{"lr_router": 0.000403, "num_attention_heads": 5, "extras": ["capped logits"], "init_std_up": 0.0526, "max_grad_norm": 2.0, "schedule": "wsd"}
Below are experts of layer 8 (counted from 0) of a mixture-of-experts language model. Rows are named gate (a neuron's input weights, with its number), up (a neuron's input weights, with its number) and show model dimensions 0-159. Each number is 500 + 40 x the weight over its row's rms, rounded and kept within 0 to 999. Numbers have three digits each.
Before each expert's rows: "comes after" lists some tokens at least twice as common just before its tokens as in all text. This comes from a sample of Wikipedia text that the model never trained on. Tokens count by the router's weight.

# expert 0
comes after: " |", " (", " W", " L", " S", " E"
gate0:568525447551441450501553505465447514483522474503475491497455478520530463496493510489524484499483578540435464497535518440547537522521450451473479522507482535473488447443533494568554415532489487601571551466509495523452502538539481498491508524534425564555501538456470478486457492523522572527470496533484533490465523424469542508524492516510562545583445438467577504494478439552498486488461526400482510546493507584486478518522477473450511547452536559420525526530493401511586491537460488
up0:478498559484516487501485555467515504493549444469484465432525434507484560465526580475510461458503502499496464482511477490545450450493495509481515532416508456547482548565497480511517537515562529522436497523400509534542491588549513490531526511496482501456537427473510542597477518462586497518517494543487554591494526492491450428462523548482509527453608532494425527586505473501490556519506489506557587498482491519559547504491448497562477500574456461505524562475535569484471444497485429

# expert 51
comes after: " ", "–", "c", "m", "|", "op"
gate0:471488456526444554463439553547414516494574513581566490529500454510536419549479506558478495548438508506577459547560546533434532495526465564513477507419486482531467451472465498547447511529472566508437502529496500492493474517502564494507531466537490532548519483470483478487497510535507465453462492530540515473510494539521486486509481495464502498467499517527493559433562532388516522559511500476468519536539561497638476476534499573537553538497419515483486554527530422515419490450470497
up0:427543472506450475467517514550503529502475477549537533446491454521500488478518401488548466482448491523502536460447471491519431463532481515501497502561495510518491453493435500601449476429577490492462490513455441549427480560548514492517532405463545541493505542474521518488585542569499485560517515523506504535560487497450594461478517534490497504579573525513473493537514538502504475540499485450528478456479461549510480514518491541424450480582529472544483368450450547529536453506478468

# expert 76
comes after: " the", " of", " \"", " and", " a", ":"
gate0:525505550431495513439430510560549490527496459498535537548524481547484497457511481528496523548445464510547427457446509508442516558477461509536516466545485521494485520540537481417492521525476403493485551482572466495553584475477465488492553500466529485521528555467474520449439463536558470422500450467541448493612513498553560490488454431495528506414571517540438423517459508525535557475453488570571433503540445484555464525540476452486463487460498526512461471526507535496495539515495538
up0:482514497472554460532560443475514463510443446528466469412488491478456525534445491476490468458534421425477520488455493522487513503487538473511510530485407534493414459484536541478518448497511478521454491468538539541555538431422472509438468534511467494490472491486562535468490524415529529486448524526429578465560496510541497556496523499442468522459566451503509588595444516555461473492493549466503472447513485443461502542404497558540426487546480475512550470456467523510473439501556522

# expert 40
comes after: " of", " in", ".", " for", " with", " to"
gate0:523457503549556510456566509514482458490471487493534507486510512484478515489444539470562491525532572491502488460507514533528432560547489535463525555481488480478491475501451474538478526552559514471523495544490417456467516549536489648465494528537454523532520466419552480505421481503515553459588540520500497480571567495564499540474494483527587522503517516574483442532481489568472544449470406483457488437531534483371502536510480488590500521559523523517559498546512528459491480516498496
up0:499434478489418452517493477483488429541471519430457522446485555525564528518487571555513518550522505535422490535560430501521490480578514502506495549575497529498478496549447554456497516493539504582493461541484498498520440509493491560554506514486560492496489470584561503501546504470535376528543427498505443475499552473509507503480559492507435529484435564419511430469538531503503504505526524474511430537472510459533540465503471482518504506431495607472568508502475563425556486502514494

# expert 79
comes after: " ", "-", " (", "==", "–", "S"
gate0:560452519462509527552581469475470496499517490496536473468472506502495483496490437479461535476469492420502508552480433603509486486558427548416484522407542469434482487466457448452516562522469486472463465420531524516492508416507536472483583513497506549528472504541566506583494552532508555486464436549534506426508451474482468482581506556450483511469515480533498534493503485517462498536523468498473521480497525466442475466552400462517526490446472508432494442534425536504408510465493454
up0:516443511495576517477515423467544465493492506544490483480533537429509470532479472570598459493431434541390549494517483527515509502468489571488472487588421463448466532533448526523488490475529491521503548458469421405523548444489521498495501525437547533522520548424523508503523433561534537483425541529520528483512519521502497439441422454508544531400510500498462475446522474488533524543534473525508502518515545548471496426495511498529484511564488522460510549448469486522518454427482447

# expert 125
comes after: " |\n", "\n", ".\n\n", ")", ")\n", "%"
gate0:467532594490468420495613495481556442545553469480479512480455516464503489466573505441520509447518514512502519442530445489527516528486521550506495513459440490471482530570522481494513502525566576444567477596439482496462480499566462501491484494516514495520484469448515479502574520487506446477392514461552473564520558523472470449526469558412505522529508468540533546477527477428557462481605570474471475463483509530470524443546462525463467483471552503441509484546492445519484471477538539
up0:463513487493500546500513510449498534404608565426531563503486488489512543447494538483521445483544455464558497435435480519481512442485487524469455516474494546475501436486467484526506465506475520503471434495421410561488475496556482529504512448457533428516485546571542503515518486460445495468504561468536503519459473538516520527513523495453525498528531461506510557469495504435584574572472488495540533612491490490459535445535531458485506485557463444466580521465474483533448439450556579

# expert 100
comes after: "\n", " |\n", ")\n", ")", ".\n", "5"
gate0:487431446563454439475494521509586527537535515507471511533513495539514507512487525425492487596482524450506427547501572498546496461484445510534578524508552531462483498511506445423492505411498628491549509457542546517532549521492442490456442480450511535452502470482537540517478580497515464507552468477521489554507497489462473519431490461458586440472514475471524480527567488473466482474540577451490453485514511495516495426501496480484547515467570525458582466511399502511493566491472520
up0:587498472541527483465483559487465516568574434474555514521531489459514524518478507516569484497507506518464439517405522621504565526538461512560516428511443496532539525503525472466541506574550525465497468518528497457519508466491505473534514561546431507456545537559514501492505465529512490453526517511519530470488481502476516454455439577456552500390539525538525505452517501590550484494474582439461411546431602480510516497483499503535484482497533533534567483496503544519531519561532481

# expert 88
comes after: " the", " \"", " (", "==", "===", " a"
gate0:452468534493515459497528506576458475510503505509545525534434509533496494511489526501557428533519473576484463493492466576492452537552479407480488556463478548517525487463532550547505511505427489490464545472488488498466476552517483548535544490563505477506462537483515522476586562369414540484501403501450529458452510521530571467507501598495521533456466415504495516463476483448455500521513514479545558473496464483493520457458461539493533448480482463446466494564524405488481446546546427
up0:455474480548513511516516452501528439479534547498473510479451505477482527508462628434525572437470424523482506555478536460442491495534450456504555416522488442478485525484490508462503498573544486507503522526552499365453526528511501447482508543579473522529553491494488551492439472595508497543565485473466537560518562513557461459453475493493551544524526494469520531520489508512486482463457418513551494509474439527447520475488478502583506478553492451566524487537478494467474408574536490

# expert 54
comes after: " |", ",", " in", " of", ":", "|"
gate0:474515483524486448522445403461385483469415531532495443497501456486528509527481475481531564519451457489514457506438538549503496545497519423485508400469513502461479514487504481447480500534464513500412487534478522445520501512487516534478495508454545464426523475461453498448489506531588547491591544588495510452525506525565433502479463501462572525481517490458580518577490515544517527453476470531513519502469475538518462486443441565521464522544471519491570526552463493435472495390502480
up0:543499482525471505472564523520541536465574531519479538497444527522491476495544497512465469447535531501483496521528490445530528566404468486531502577541546537448488473507549536574512488564564510503438477481534564493481593520528514504491480504507494517474484483600557497473488470468465530489526498495545460482485528544544480516427445481496539585527519531452527533359563536524467531481503504563465411438479482515493539512500480567453534516478422580512490494476450531549418501559437508

# expert 8
comes after: ",", ".", "-", ":", " by", " ("
gate0:538503513506428462431523451461489504400511566487515476454439458448496449533540503536554506487516446568525420384476487549446513464586514505528525454520431475459487495460434409453447557424489548475511481528453561540466430494516490469531546523557495554480531489511551584531510471505516507532452485476559544561520508476437470479477432506467471496490531561518485521522509467496491513488479486447507471442486496468525474522469444462550500508508494544436577529464517529516430508534541531
up0:519466517549425526564478482533471498464456468628521583469519508543460519460519468477501471514583546473458479546397421541498483423489498461557525535517526521518503549513484445472496439492443500536496482508559476523445540467551542484565521502415589421460524526478502582549455479552536512506532497522532577479462553431561499534505526473513498468482466514444432490451492556465541466537479510496558554515475449506580534471500498473514533520475481482509489520448507503540560473495496511

# expert 15
comes after: "0", "%", "5", " km", "4", "8"
gate0:506513474549553465569508473516518434518515509501552503514496536573530519478520523507498469531467536555504490555443515525528449603484470420464478531460511479422424378460459523518482469485462518537497441462536505560476560581519559529475416520507448549495499436532466507439480487504470549494530497510541463496516476523535581453445550526486481505542488567515473460554560523556523559448554480447587495522504501481459548467506515471539435517485512514574591459520512498522470482497442490
up0:437427476550531543532564522489451507470516558472509461497507483508474489520523509455475522458465464519477466521537509583579473507504555521519560525496547569469553532519517540484469518534520544542539520440507450461478464442417472496542556470562579471572448457451541483520576512504499492459498472545558505487456443473474509497495624477460465577482459503529577484515539503442506506556488598441478503467560476465495518476464431495479535553502473500496506571516468470448541568559502466

# expert 104
comes after: " |", "|", ",", ":", "-", " by"
gate0:506517498510514489531490532475497601489480513583522497500459585571518510521490456437481474455473459482500482546529548477521442530588480506539548463495548548499490502520551422549438531515455568523508526534516477522491506501506515508538492501474456473499569421511365479526524599465449542493609495500449483520515530530534490486465478560429498435539560528497446459502510460498576513479476510520456517510479473428475458445522546556423582500484509510469548501537507527502520572523449516
up0:449449478539597503490455492506412485497543541505522576466499459458509540582452474551476521510457478509524529596503477487434528435519530505580432562480466436427538515468527509493465494496491459491454433488508516499524521530513554482481555533418543553489517530576549505430472493551538539518531467528515480521488485510443450458481443479474492553421535482472503421469531471517494550498590454508515546474474538462464526531479503517512510492550599564512483466542549455536562450498488474

# expert 69
comes after: " the", " |", "|", "==", " The", "-"
gate0:551493488580492555450519544431493457491527478498535502522503553501480443565533521484428512465509464510531513480448550476547527507480521538482510527521532588512529422556531452447457593523456487454535494538546432517491510551526448539563563522573504504504547521515406465460517492465497525528465475492497496535467488552485509581516429505489521460538452520554536530475507520476488581382454532529476439466567487521550532529550469498523471432505475474455476454578567493467526516443518542
up0:517470496434385475469497502546505508548466466454427515535547518466561536490596562494534517496487524509542428517468431422510505502545412460517547424510522429536531529545441486548483502557526478507497481600545553526518494495434522531537516445478553543440593520510525513531479552462533519458544508536451569469519484487464481489502506576508486494572578540573445521496486439526563517596524492508500482499527479484506462496510459478509555492501490514468501554514478513465456554475516511